config = dict(
    hidden_size=160,
    n_experts=128,
    experts_per_token=4,
    d_shared_expert=0,
    router_score='softmax',
    normalize_top_k=True,
    balance_bias=False,
    router_bias=True,
    vocab_size=8192,
    norm='rmsnorm',
    norm_eps=1e-06,
    optimizer='adamw',
    beta1=0.9,
    train_tokens=575200000,
    max_steps=8918,
)
Below are experts of layer 8 (counted from 0) of a mixture-of-experts language model. Rows are named router (the router's row for the expert) and show model dimensions 0-159. Each number is 128 + 32 x the weight over its row's rms, rounded and kept within 0 to 255. Numbers have three digits each.
After each expert's rows: "mostly gets" lists some tokens that are sent to it at least half of the time. This comes from a sample of Wikipedia text that the model never trained on.

# expert 4
router:132147129113149156213118168154162112076158119189209096158108158094142113133110111124098082152104111166180151131101144103103165182136117077042111114138079105157195122120095135179145142109127159157097138151144112173163092164131113067068165109073093147118118167094117162122106157191081156137095099110166118098114125120117148077105104125154119107130147146134100122092153119139081187119161178141115153136091109100152151160144036109167171155174148136159133160154131101183103177154109152
mostly gets: "н", "е", "с", "и"

# expert 92
router:141076147095171132175099122194148106128130122149133113200176157147131146133117112085178133139183172128155174132098063143099129123156133096107114167133095114111102116175112145047109137134127161141125095108161139103131090110048099108152086090157105108166086097077102075154150108091081191094176126166099098119181160102136081148128165170113108184156106173196161123123126105147092141149104140131169089078095106091130133154099134083090167142053087140146141101150110164111093077096145147
mostly gets: " due", " resulted", " caused", " composed", " derived", " based"

# expert 110
router:144158143207141119167174140109166142154131109113163056126106196119124118117124058153166153123067128133115132152156149098131080155104100150086114130147156140082159195169140144161138095138155085156100152123153157188104080089145167089120169141065092190154156099120091121118209124148129149153056093095111108111153161115112165043116102094188136135133142097128161116147169139136159134079111114104098064160140152102143152149154121121127105112147113158158193160158145093117084162106062128
mostly gets: " January", " December", " November", " September", " July", " October"

# expert 79
router:136058125130150125112098114092135040061103129207108139078113158139147126141104103131129146177083114108160156139138178116110145138130137092149169151104150097132189115144125127160132107119131084109114137083134124186152106107145186113131106098135065147132099111114109135148062146166128165222072106092127141133093117134185158130153069126140168118080126099194129138160128125186097087125172181109112128114137109182116082133142105148121153142088159137069108021160137120111112176082104091
mostly gets: " Did", " Social", "ividual", " Senior", "imming", "ision"

# expert 31
router:081143148118146109114114118194180094111105082165125144151149144172123137101046128131096078167108058111161097155167152153113142139151139135172113135208170109122162084160159101112165111088099186131146120126127132154173141121087138108089115120148101165105163153111197124130106090115134151146113144110117108136106113075159111115117070177171145134151163118082050098151125082172094133193112073135150163134178158143162129108121111145206149168077127103114142057121187075134116097106113070
mostly gets: " Sec", " Imp", " Inv", " Sup", " Mach", " Fl"

# expert 109
router:125145133131146127096090074157179170057108087178184113171116069196171191101089126131073073157134146123146103109158154163081132131141099122168074101151154131139094104113146097160139116124160150154192161115152115145073151142121161147097136098128151174095163189162166147106147077107121074141145148146144145156121145095129057163092086187151159180122144111119114048140134156133108172153099056163134125143145116098070131158153113189176134121137143128143117077092163097175118138129135139
mostly gets: " Moore", " Rod", " Gonz", " Roberts", " Walker", "kov"

# expert 22
router:170149131120130133115112128107154073102174135191099099108069124118114095094141158123152103158067138113089086129117129128157111125129084095128149097096088148104127156186119147156155117153146109164105107119117135139103053155127102111187107101088095173133147142114167078141129204089123120155114124096105147189071143150119080184192102077116166086160162107117152145121143154151179200087143186176114128069062074138113119153174091185130132175134120138088081116109092144181154154168094162
mostly gets: " Jonathan", "anny", " Steve", "atherine", "anne", "die"

# expert 77
router:117170148193103112112105081112161081082114068190179115058149088167152154055053097153080058142075122103179100148130121175072110146145130110173151116151189146099104089137160110186140153122108149119133129114111134135139126111104119146102116121129123113133180177147149088086134149090132114147128171093125145185126144088088084162124094140128165149159155064114112063141172177141136197121141112132090114084131122163142109098091129170138101170104149100115099093140180087168175140160121128
mostly gets: "dam", "ș", "amo", "ı", "uy", "ş"

# expert 117
router:125116128087127152152094107139103105069123112181102098150090102132164069212169133161146125133102126114125096098103148101117100138106127172079094118118062110154131197144148180161130124184147083065120182110163121096150137154117116190128124119077129072193117140063129128104083171162079153192112078136050117180141101137127106093098116157122078069080166117177159143079115097134103078129084120135149121162082125091125144147132103162136095110138151092178172133150103113161141160099133134
mostly gets: "°W", "°E", " Kitt", "pm", "ensis", " ago"

# expert 71
router:116118125146133129181127082213177128108162130154142148168073168176134152121109136166155095164048101143113156078114066158089164114103136106065096178189112100166107119142112121118206094070121155111126115081138112124140103118119133132082117087100135154146096143094133140093110130117106158136095107118127142146172055131115100057108104101140114103132203119125090170134183093149071161099157175146131098136174136149147089172125129183157108169097142083151133099111168173180159175106123164
mostly gets: "DA", "MA", " Avenue", " Street", " Records", "LC"

# expert 52
router:119134118167147091143170180102065163161139121168136190077116140122104119164143114088148182155111128108091095164148171112138127109153137160191125080106070152134124163042142067097075183159123097112207116064093141167106114134115170093133118155142142063077166106147101193141110160113110111157098096110112112142116123190170144093111125109112171135123049143143125134102152169142101147174078099108139161113103090129208146156192133161071159119138127130142128115145132116087124140145095122
mostly gets: " During", "After", "On", "In", " According", "During"

# expert 83
router:137105137159128154213067090117037116117075061096141145109150167174145141133160171109132152138143185187122089105110153183121121112077110087072090136084139121122098111134106116115069104118142102158130095172096149114085100148129135131173146100145164082159126157090050093115201163134058163142137140144155085139116158111099102167103186128090090152175100122131158159096134125178100169163128145132105198129086116114147157175156147094151082123102133163118152143093119170105098141116155130
mostly gets: " began", " again", " often", " worked", " originally", " never"

# expert 29
router:138161113154082131170104045145158149083153098199193100121077093183128160126081143172084083110128170165096131127116137138079125123124135117086077129144151116140120127128135088173100130117125151177197156115177149135086146140114185117118160099165148160074164171144140182150087112118121071147181133141174160185113123120145080127084110158084144149155194093133119052123128154139102209140093122165115170129132110099110138117151122201162143128155153144137094105083151154156123121147159184
mostly gets: "ović", "ić", "owski", " Moore", " Jones", " Johnson"

# expert 13
router:159138181175125116181161115171130168069132201143152108109158062141102144159078121201097187142108126177135177129120145104085102146120087132085116137101077148077087123139104102107048088178145140151119173154176118136169096124112085081118128098120132099177131093064092133123160132147139141146193144123136110123155083108117097101134082151138174100200163146131103159100151130080113168142134178159082115149113173096104150133134101079118159105146101117195201089115109170118149132130118137
mostly gets: "History", " classification", "Biography", "ographics", " Olympics", " season"

# expert 106
router:116138086083136126108134112111117094117181122110114148147107132175093114159183102053166155119074119088077172137112104093133123107137123068150111179141074122117138118097151107125117077154201109113110109095128126086167146087136141159167168110088143163115124182126084142124053146162152119118192127120161140116121156133141167077141138082121143104141132105188198114065088106192157076138090164089144067173164141152169116140076123081123173159167129175149038125105121135125089145157115131
mostly gets: "\":", " :", " include", " includes", " —;", " including"

# expert 46
router:077124122138130125156175113211168126114118162197170140125110143168143143087052143105123079109158113148146119111116124171140156118126127124150141162149130098184136125112105140140190154074111143088180111133154086139162136092105172112103086147159111157136176160088170154096132098112162159112098141135090163123131100099121129132140108142111181201161156127065036123133130094161093175169153166153113185124184160145131088100119117139192165142096134074082139056095147095196152096108160150
mostly gets: " Foundation", " Railway", " Airport", " Railroad", " Cemetery", " Creek"

# expert 33
router:129124078140063115172163155061119154172150172135059149111046153121103104132144109066107148134125172166152110144123190096190108117108063119059119122083126119136150177140067146121179139107151134149129129150145088119156083159144111081145152131101165143074118147115120098120106158140171123108132103074087102128136101122162153093210096094098155106094166153059144148094157163186146092127128159135136096063070123091166158105163136150150187130174132188147142140137119093122141153120113111
mostly gets: "====", "It", "===", " It", " They", " they"

# expert 104
router:081164068151073159157075115202128167154164126131171077187134053153083076132110155153106097088094123161162119135088119135107138153090141092086139085121064120143091134066124142177125183156054126109110145135136119112081184097117121114082128090144170104124137169111125131117118122170120124126113061108123124144142140148136115058088120142143154160139162112120118062106185139115114186129069149144114174118117113162100116107088117160173135193129152116154119129164122068184147119157131197
mostly gets: "idae", "ensis", "aceae", " Vienna", " Colombia", " Wales"

# expert 113
router:130152169119121104097147175097202156122134055106104156104138168139165158105105125144161089188091085096098111121147156135125070127141107144173068165152186174121114071155147107082159107100077157098116125103081113168141115127163088119104112132149105168151159082126196141122142164100146141159119140111116102118128121113132113132133100140162184107126169060057099146126125146144166154152162082089121165084180167144172122109120137155123124073092147122075073107077234075122141130122118083
mostly gets: "My", " Dead", "You", "Don", " Way", " Six"

# expert 112
router:181061143056165130122129127132119084132112171128123104100131151144106099102116119058216135172104150124079130111078119141139153097119184134149165148127118076144107141096110142188103131202099116152118127140117147165122069106153150134115166124097076141179116079094131175132121139202157127121031139143149094112159135208146170178154070086081100118094087121144114092080089128144112081088139158107128121129105121146080090104097140126115124096183104177068159169144135111102153139141135125
mostly gets: " top", " front", " h", " aut", " initial", "ottom"

# expert 68
router:141080140216130078118163048127086141081155136084092157116163129163090195124166106114071199187117150184082140104102158101141086094091100095111149101150127115156101177109117161151138108186156103145116135106148146085138073088127100105131099173126131108123083144104167089099162113127146136097102131084147173165118119122167169092102096099137089125090105171175120146071123075137090158161114113122074103152087121061112129110152096122087130104093125153183139157115112076116103106180132159
mostly gets: "See", " Preceded", " Coordinates", "Scientific", "=", " Binomial"

# expert 23
router:143109185161112104140137139092162066188179176143069140147083194113088112124167162079153145123052134080157148116095145103169105100073081112087173085085081120183200140099132185149163135131077104081129096100125074096107119098164168063146136121104137191101094147108147141158120149133137197103091091143121101153151116156177163135131120098101180106117187148108131153130130129087127103099115174149148098163082126094155127054135131146137165103151125143137159127115120137118178152117148121
mostly gets: "_{", "°N", "″N", "′N", "_", "{"

# expert 102
router:170137197142136108176085112075069168136174166084088130140107126189090121125118127110134123099126157243153083121125109083133132079088139137061143168119060129133096109160123103165108145201153111123088130143153147087079127205161133138156128149184200119142121165110112100125129137116131141095137150137142119108158157116102080134141136113130083153174140147137167089111129126130071145092114149128143150087085084094194158124176176130154166121143107202124166122085105141132120145117171183
mostly gets: " him", " it", " they", " there", " such", " them"

# expert 72
router:146115149137146143187113087180165170045152184098151155194164078107147109123136173097112117103199086132144211145141111105107129108158141153143184141174126137089159091100136142101170152121132139108130136146149153166192110161070109093183112086114127090174085074159175077110086060115122126138127127182088152089150135142111111103139108101127160129171147117144157098144103122136147141112092130158122144078162114155081102125171117100135132134163130161183088102158086200108104052124144157
mostly gets: " politician", " footballer", " actor", " artist", " actress", " writer"

# expert 91
router:090120136221191127127120110190174096123070128129135136136173125124129127107069148140112142182138091140193164121138137179152147098102142192154147113146137125157162097115072145148195125054118167094169080135136077150157167107096145126106129092149112104129140109146160167136131067133133124113093073105118149120139113114151134097085102157132154165092114125087056126159139087129086121175199116179095129083161130211157115081149105095161103157109175102110142089157162090130169124076123110
mostly gets: " Football", " UC", " Civil", " Administ", " Econom", " Legislative"

# expert 85
router:169133174115130160056161144126153107133143168096106153077131162123210098133155138142153115165121172083079172099103128147141135093080059114167176187114118108109114163098120185112076133124114146155157132086189092156151118144120191067160175082111105142148071132050114138123099123096167124144055188101117127116117105160120099116169117093113142114133100144107192100143114122104138118098138123068105089100082087120161187077124110109030120135129130111098098159121133133115156157118137153
mostly gets: "Early", " religious", " additional", " historical", " private", " sexual"

# expert 88
router:169080138161118201124189109116147142150110104122118163138124162144144119135181110111167110115191118136116159095130181129124160086113114121144135158105160106148169178069086098094089115078150088135150122093152107141124140177163136150180141138154138070157106106142150158114180088160137126178105115184188164154079098207107111143153119102119075102162104145056193157162111102192146086095131104136099126088110100174123088126185120156084073132187138098143108097098155187128094147131163164
mostly gets: " Deputy", " former", " fellow", " Another", " whose", " deputy"

# expert 2
router:117131149146102143205155183158130186163150119071142169069139105114087175127123126187126167088066160107117148118142127176118098154150139172154054110186071155096108157090136143089116146118135127151108161121111146180116082072125081134086146104157182120165173099172114152127171152130126103116148124129089147093189143119137127098091170147112177166135106149077090084144193158128152129148103111094147166098112080121123136162131141071053112140194157172120142154103156097152106091172099097
mostly gets: "19", "20", "18"

# expert 115
router:112095104076094117128139186182055123105133117130137162186133118155111163133148187096082116124082119120135119094153162120169121124128198135164067159135092132139114174113127169150121094172070100101135081091106127138119109129133065111126184144101146113077134076075089147142157106118149140174109116080193137124109115102160175051168134127171159128130141134098159130091139161166177129144124193109154165174094101124136142174068116149184111107192119107159139164093131126159169178173070157
mostly gets: "\".", ").", ".\"", ".\"\n\n", "\".\n\n", ".."

# expert 51
router:115116104144119130158088128093040163172090074120139083145126135163095138152176088107119102111179152162120131144165152109069113143071114067092116117103132106157096094172166083068032124106138099111143142129099126156076143135123084167103122165182141080157179115135093072111161125089118107151135104152112110137134168134089061185126160153084061101167129151131146114146107104184173177195109128141127126117087147115110152182117165144097132074124132146133157070108101117140083103091096134
mostly gets: " would", " could", " been", " does", " did", " able"

# expert 12
router:113086084142150144077093104174013205197111128116138122160139071134120132146134060141099104053170153131116100138121107134129138084160110109110158154158088118112130150162107107162122171147117131121134126117153113151168159140153190132131171120108138126113115080144113171158111089157178162074178144155067132115150108133098139157131194132121156150176099118199154142158215160145094142088127162154146127124138139111134138124183194152140078180112131139090131082102114112106118122186163177
mostly gets: " joined", " during", " joining", " attended", " serving", " served"

# expert 123
router:107133177106130098060108080119031178165138115064138154162136107096136114152182051209121108118176128067104125127100108161112138131148110103096116173124073129158154173143166165071172135118100091135057117148105117100156134154154137108122107137144109127073113116101154135108143057144110080065141193133092116115135168123112137137165136144125147121161100126125167163145107124136163121069164137142168145160125108089129123161143150152068183116080114153111179158118070133078098111154114064
mostly gets: " \"", " “", " (\"", " regarding", " '", " allows"

# expert 43
router:140116117185099131119169107101040117122167120118138119143140174161066092170087116081092174137131143131116066129117136105137119120155171115179162077150127113144155186157163161131130158109175147186060162132122147156162186161140137110108084111132102135074138146152115129107114103106193119099063091121113086143137087162137170146121087107141113087083113192153108168125122111133148107189128118110119111073152098130074192105104152102086142162146090106159076200143111104061078110096137084
mostly gets: "|---|---|---|---|---|---|\n", "|", "|---|---|---|---|---|---|---|---|\n", " Turnout", "|---|---|---|---|---|---|---|\n", "|---|---|\n"

# expert 35
router:119149154197115117163140100194150134046096175164196091155174134140128100129081121150096134094124106158155165096134104118069153097134197168135155135186141101157125087105152104196158157141110154100115123141156106127130170126081151115089121087167060119081180122127178125134080106138141125155128094108119118185126088074121096060123078142118194148126180164138065116157157123114117114160145163146079153102152124182151127124167133157202135172120163087143081079139133126141117136127120163
mostly gets: " California", " Germany", " Australia", " Canada", " Italy", " Ukraine"

# expert 19
router:101113150181065165142114115088147101166144146098127131088123142166126163103101181086183176186108095104100123189113146102136078104106145149108163089105053104172144155091078155155079109158161106138168142075143128101149111108143140068151128131107051121108102105102154120181080143135118180112087112090122141067085126139113170190141075085046109123146113159169145123117130104083114074159097171068102147138150145108121148131168105092157122152115126124172118137097082108167168137079162145
mostly gets: " v", "″W", " Genus", "″E", " Phylum", " Baron"

# expert 75
router:123067118145139137086158107141056154179096119064138098093132124102127118154152057142161088118120110119101118057139091150141136139129116139145146136126158140122145134104120151088141149200110085135101179134139141103172174095181177176108172173123128074064160080084113130116151147164168122131132157154103081093132136137094090214117163137138099076188146091228111119120166146077151130094104122133167107154111082109109160127190199112081127127111070133098157158159130106097111141135111128
mostly gets: " along", " around", " through", " over", " under", " near"

# expert 47
router:112155093099037129166120050135099133100153186159150088135087096173096077153134115113132103121095142176185178128121150096114122107080175109083078139118117095107129110118152122169055134161103113122149105156124160103166125113152187146070150086099079117113153165076126180100108141153112123169079137120168135141171107130168129049111097093096145134123143139173139126085169105132133173136082192130082137109153134150131098109169118192195161149123139098149111128158096137192119164135142187
mostly gets: "----", " tick", " Oblast", " Stadium", ")\"", "ensis"

# expert 111
router:146124207135090149068175128114111124208138170045099124112131122139126116128130068196158101146141117127116165129154101136172138140093163137136133160129178140131117174077121107105061106191110121161192118116133098092138153154095130131136145124167127130140156106088170158145193173127167099154132190185202144158123152141131134192142160195132047122174118119097135088116103134094076108106149146141106145104112104079191120126146170146059134125115080149102118168140122114124149145141150179
mostly gets: " this", " these", " its", " their", " These", " previous"

# expert 96
router:132097103137102133181135106123076141146142175114070069115106158082138130111192158056143130138119148139119110156112164063150127111144082142106128147160089051179122178114059097101157164104128073170109080087142094064121147124141108131119120116117090096078180144125134172108125197156120201127098166074094181183152110109188130093112114064133134131102148134112112160110119154152117102123146147097088126128165175123129146173098141170168102116151134156137105114123111076206089124134068135
mostly gets: "'\n", "\"\n", ");\n", "/sq", "\n", ";\n"

# expert 42
router:094143145124120100132144103116119180133149160144140128177079123085150148121146146092160152088095123123078125155179104108090137148099057148119112116102142049104109147097140129104155066121159115169129065084106145055125084131114160148169141142134082199113110189118083122138106177156165140090131119089084183114189144096150175106095093091112105104113151108079180089139097144063160116048135172139154055131124135073177086123114114126078197103153125171116117100137119125122168123106108137
mostly gets: " MF", " DF", " FW", " GK"

# expert 61
router:114184148114161127085066125086160165082101067164130161123125108147194146142105102138118077140162132073143072136188108130077107171182108165193077143153205141091146110144136085144138074138169108148114153091109148111052133163140121146143116107122143141110120153176183093113126131139117080143176163128180120153110163101079110118128093140216147130132091083113143075147144182136138114128117018139131089091187140118102083113104131140156107126142132133124099118109158066129122126118118121
mostly gets: " Steve", " Jess", " Matt", " Josh", " Ern", " Alex"

# expert 82
router:150126126117092118150171150092130114151162168169120080108094118109088126163132144101203137087097120120087086187124152053149125074122083099086132162086106134147151155088133155182157142096098110118072124097152118102148110125115167071132186124137123148147067152075094139131129161138108131107165062136109119138159062088147161106186108165133179094162137140119145133109088133119091082110100190100145122164046140116146163085149073124152133088192156154197170103149104095143115142064125113
mostly gets: "andemic", "07", "08", "96", "09", "04"

# expert 62
router:132158117094093164162098125064064115125183140157161127104112129153115108131144106155087087042159116122167086102154138173112149112139113102138162138103168166143066128202092137119122127082098140118140130182128119094081093162132102139179133144120159084111090105090075162125118148131126113139169116165162148105088094133155155081159153115188078157153120134163072136096096143143166101125114065103143104214081148123145113111126167108124059179165130059117103202109114181138155105167150099
mostly gets: "',", " and", " including", " while", "including", " especially"

# expert 36
router:120125122167111191095086103138205165129130133183180131102109114136136118103130129164114096080121112070114087143169076160098121151122087182130130161123172127138139079169124140117115146103156162135110153038133139081104093122094099132154067111077191133097131134110141090110115119068150083126161170080164141133198172122122120083142082112184179136150138113119160106143188150127172152095128157147097140076138116148105122166197144136211116158104084134167085125160107117169172123159119179
mostly gets: " Charles", " George", " William", " Joseph", " Edward", " Henry"

# expert 55
router:152094105100203112131088172054078101145190157182132148137101171216118150137120115101171122089115165132108203115100145120119139097105156100095129142144057061147116138106141152112116120096173128102120119114129117114110078106186079106126164114113106160131132117118088158111143128112158161119065123113115168106132136142209157099099148092114139134108155150219146136094139100178109095117143169122118091146119167173116128082118184118173136110189109073076104168142080162167094139151089123
mostly gets: " /", "″W", " =", "″E", "°N", " *"

# expert 118
router:144123190113117113184189102193144149072134186085127112085174115128160114118069146153144170133219156143121147109128134098079108160143132147135112155147131163098125112132172120070102118140143173132149099140148157108168128114136124099123091150150089106172151077135143145125178126096168142097177142208135118149160132158117138134175169122072145167135126137108115111150080117046109138169176139097127180102192136073121081097105068092096171090104112173148123100125087192089142160141183137
mostly gets: " ability", " efforts", " development", " relationship", " story", " construction"

# expert 101
router:133146177156082128135158187117126129202155178077149136139085191092062124120111168106154120098095157164101167111095064116144144158113145122083131111132141159107181168150135135126115140146141099111106159101100108081053091114145139059092118129064076188121134122144140146092169124094194199117098171098124074197149084143172196059153127112108154117127147170080157100125161155140116141179098130136157110118084142153144150187147136143136157135134148160104162158122147150108129151119154079
mostly gets: "@", " Route", "_{", " Feb", "istrict"

# expert 16
router:126118098157149185177123178084132103109119097118173087109177176075117129164153150132135120163124151127168126098073175108131183131133106089126131119145135125118178144127113167160129110097095166136129161154152131184168077166121124101129155127082096120140165091148127144168111094186088181129168099113131153086062104151071181137079167133129079065126123145191166119105116107124120128105145146154078130122127081152115151112120089041122169062179105186150170156156175078175082131176095124
mostly gets: "born", "died", "feat", " (#"

# expert 63
router:080156100127158059079080183100146110074083080142118098090176099116121112135067104092115134199113119102188103121146172126144144173136075169194155080098156142082102081127097099142142138095074143127114155083111140166153088080144161134112118121147128129146108151147147101136121110135178101138126131091162141132093144119098109170140067145181156113128116063090080134111154122121126153151127107148080087081113144186146149128075121187114159132107137132098120128120168059135202097114095044
mostly gets: "Not", "Col", "En", "Ge", "Dem", "Tr"

# expert 84
router:129129134212108131125153108146098170174129104130108039101137168138117150161126099068118171125097090198147111078140135153151090151113130161143156140129107087080092141130136066117167179119067107136070132133122114094104169129145119100118162106114142083147150111086101078167124181109082121135087151113121055081174134121067104076101135109114076092082166168080096123188150155131169147100150120073130076177177159168149189135099111113097113120126124182116147120165160148119138108085142147
mostly gets: " Apps", " twenty", "-th", "})\n"

# expert 0
router:136177149123160155201142154091132125130157138101164133103093129137137127135191134164123142098068102096124145100126158156129095167119076091165110147145089134114100119112080121125150134155132095129130152137114164099128148143170108140080109150072157128106184093147076115094132125128150181129042151083069162088141125122076148109075131085115063078059167105187170091123166103139151077087147091062157073166133104129122134171102110078064091117115105122146066151136131116209113095100105115
mostly gets: "/km", " mm", " ft", " cm", " kil"

# expert 44
router:189133116114182129090099108128139163116133083171143169156126107155165202057092100119097078128078165112131139166113104174092113147112103062177059123127157145096091143131181134182078131098099170169173099155142121163088090159153132170106135104121181133113142131119161160123114086081099094162109169125114121144164166119117092175134082180143131161067166124102074080138141153126138183125080044138142115150121148145113185156152096173173122110136146127127135136106144086190116160125081127
mostly gets: " da", " de", " la", " van", " Ts", " Mc"

# expert 45
router:098153126079139135165138152102099178142193106123103130209153137147071090124110098116119059082144112171150100122159076098166129116095152113101102172129122137110119112147117194074120150113140114119101094139168092105097153114118091153128086189115213099140079114096077100079106154131090080123176151168170200091136124089095143133153132107140135170109128134094133180084149166126161084194088108101147139127111141101168128087131165056087103170141114111136079166092137201114144152125149132
mostly gets: " which", ",\"", "\",", " who", " where", "which"

# expert 34
router:067124065152142099090187140132067129075137137110075110090144106134143169114152123106135149125122098117069097125116131158136068130104120160193125176110104063159088106167173164075090153175139101141158128073105091089178154158132115134183150123090102084098107182155157075103101203139098162122107176123105132129161105149144146153079078164105134071143152090085160132141108160108108074130160117089150097163111114062135130105091063130128119156170120137131159078059144127141153147133125151
mostly gets: "})\n", ");\n", ";\n", ");\n\n", " Upl"

# expert 100
router:145106127173160118147078109094007173148078109081142152162179124130149103144134124113110108072169162146155102168123086153133113146143099138086162152144105087148113164187130148170105120135115148118182112131140122069082074112135141154149148139201117118113104152091125146150140093174177163096159124153071138136169140106128131206149147098117088127172101115153132141170077143202128128101137066162175148170158108102093145165140188144126099121120102144069208120092093151124105119099139104
mostly gets: " helped", " could", " cannot", " join", " give", " must"

# expert 80
router:145112163124058169052136154102058147163115128124120093150127040103088158149167077091097126114132130150083113107142143090182103081099165154144139128153161102154204115102143151185161164135103130173141116107118068125111180088160142149112139120149119095105111096119161128110168149177145092096166119178139129158176110117120113225161112114122076127136083113204170167106176140104108092114115144178119069127157075093120098128173155116061122158105143101131135113120135100165110131104128087
mostly gets: " where", " despite", " with", " when", " against", " because"

# expert 97
router:131102087097070125158174121091138107189143139182060141090126158127104112158159096113168151117083113120072171147164089124213131106087063063121099149079070161145145167077095100100189156145104166146131135098100098103146139111166134164087102127118104119144095150165162155175141147102141182125118098217166162133127147159163132135148156104093079103147072125142125166097181179161134067131132153104103129116125103162184117082143130165083171109116167115108090130089106120143118115120164113
mostly gets: " an", " a", " another", " This", " any", " several"

# expert 5
router:075165100137142114116120058136120150043089099043104073089121173161108178142095107139093159206123108141119172099164144150105183152122151106109148121140126084101151131147097138114143073149115102186127152129122109168127161119175140122178103135173135172089106094147122095170143119100177133174106142105190089131041129154131132133052079119068129123109098128142089136077105121158049088146134096147068115124159127141103119133119073095091134139154070123155159124117117127082111094115116132
mostly gets: "See", " MPC", " Candidate", " Votes", " ±%", "DST"

# expert 53
router:122095138087110126057109091086066121182109126128120159136184142088152124160190108128123133134145142098158078131169144139134124114166092092158116148073069109177175158089087106092166100123112119122154067047143106080162128115129134132102187129099137124149164044118161112141132147162111069125162171124064092107100113139114168150149187164083113088159077124164107138188128113151111130101159155079113149155167120117158105149170095141157150103123109161092147159198188174120153142118081111
mostly gets: " After", " without", " of", " Despite", " During", "Following"

# expert 37
router:133112101124080117199159060187120114153129158163153141183122108129132149179123147077113143114092178179121133112106156078112156131113096118119117194128040092118155120113097089156143125138114170123112102186157130152119079143135112112093150082110073177153148106096123127123120108124139139108108144127103072146183111138133169065153060084121170187152149171162143152101162110109108149091121216139144127079171161163136090087137149079197151161087173110149164116129108157166169160159131090
mostly gets: " Airport", " GK", " Committee", " Stadium", " Studios", " Cemetery"

# expert 28
router:132115130106125157210120122127139178059130153146138134126192049159150113135125152184099113136142180106134104135129120095033167167177124159097160124134078164092084096105178114071120122189173171109091119164134192114145112144106144104112130177130139085158087113125096078111098129081115175109122133178106113132163140150109126107173157110085152164132142163151165113155104133062132137097117154119145121098122140111068106125131112130115146181132152148095104114183127236114132189100115179
mostly gets: " systems", " services", " issues", " schools", " cells", " plants"

# expert 10
router:125122100140125149163102118149049142103069098116151143140135141144188136100117075140118081093176198110144100144113082132077125140140085138092148136140089086107090125176152083074060182114169141148211099147150161109131105117093129119163103116190135073136112108110097087157164098113137168086160115156088139170156139127120113167135208129118116146165122152181206134125093150096116125123117121149149135153092138089110150152119163115125129125084085130105163083156133200071047164104167117
mostly gets: " worked", " wrote", " moved", " gave", " took", " get"

# expert 48
router:128137131036085154146158135136078110061172151123090078087123173167130139163159036133098146165108117117154127113133090145136107098123149083110175091130074085110092147161162132154118166144162081150116156083163129156134143128163173102165173167147137184139091181074122142151117133123168143128142139094171151116156094160211094132108082101097120092105125102122103133128116103143155074097162152130147124152099144144141113158108054092187168096189129136142092196136127168120142183127141070
mostly gets: " Pts", "|---|---|---|---", " ±%", " MPC", " GF", " Photo"

# expert 94
router:139143151100166134158076126140174135113193040178157155170125110132139148106114118134111104104116165101140111198157128166121110179129154031144129120133115160085136163142174128188160154116104182157177119161107139164184060149107114162090130136145092116148141093140139099125127053076104163127083129108085078131141184111113108163147114154154102166089178101115075087080126096156135200111062122148130127127101105145093169116147096159159146122081151161116147091097116103169096138138075099
mostly gets: "ā", "ī", "о", "ə", "н", "è"

# expert 1
router:161137144088108130113134157084048125151155118090068155056159117099097102119131128120145099092131072140117141116143153143131163139076126109165189125110183187140096095139103165116144107103107117110124114146107151097099115155148106108113215176110137107140104074090131140092117119084137110149131136165155121083099113135143141142158122098173106160157112134185091170155076145097167113148163085094153134205090119123140138075150156182027074147182112091098086214142112136106152093167103106
mostly gets: " and", " or", " but", " than", " both", " various"

# expert 9
router:136147134091108124119139101089147137088170113152117106131125142097152083172175129095153096152103117171156148181073142100139137123108167132093090160082120096130082136131101132162105066142148106104156142123146160114223126144140135140120156193071111092146112103110067152138167218201085110165113108120173134112162090135145155107136114085172100093173145163175105154128136099128155108070117141121080093176083124103138146144190094094127138147168088175205063149165137096137124180161138173
mostly gets: "/a", "%", "%)", "°E", "]}", "/km"

# expert 50
router:168097116133123131073094156103127083169161153146078193111135213139123077123100109122102100125105133145146160104126125144167178090120138083188187125142165073182129103160113151148154104084112138079123090152090124112119156131162139137142150074091080138074107093081177150139080139132150127103125138112122118120107074144162172122147094159154136159117120152169093140168098162154123127119162111075140195176121110143152124068125127160179114189107139099128137195097089109173165196147045084
mostly gets: " &", " Your", " Clade", " et", " la", " Family"

# expert 107
router:144129170115150128176202082212139097114117198118210109131177109127107077119068129144094122088201153194149207164130119101081075158129165154104146164124131169101127128155095097140143166142128184087109136149158142077178107108111108090130077150120124119111122094141128147083124108105123077123139124186097165124183106144150118137141113118080151136123118167116095091120108120096134142148155171089096127097227175141116109114137120155160150133124094128131119104137097144084171106134167198
mostly gets: " father", " brother", " wife", " dynasty", " mother", " brothers"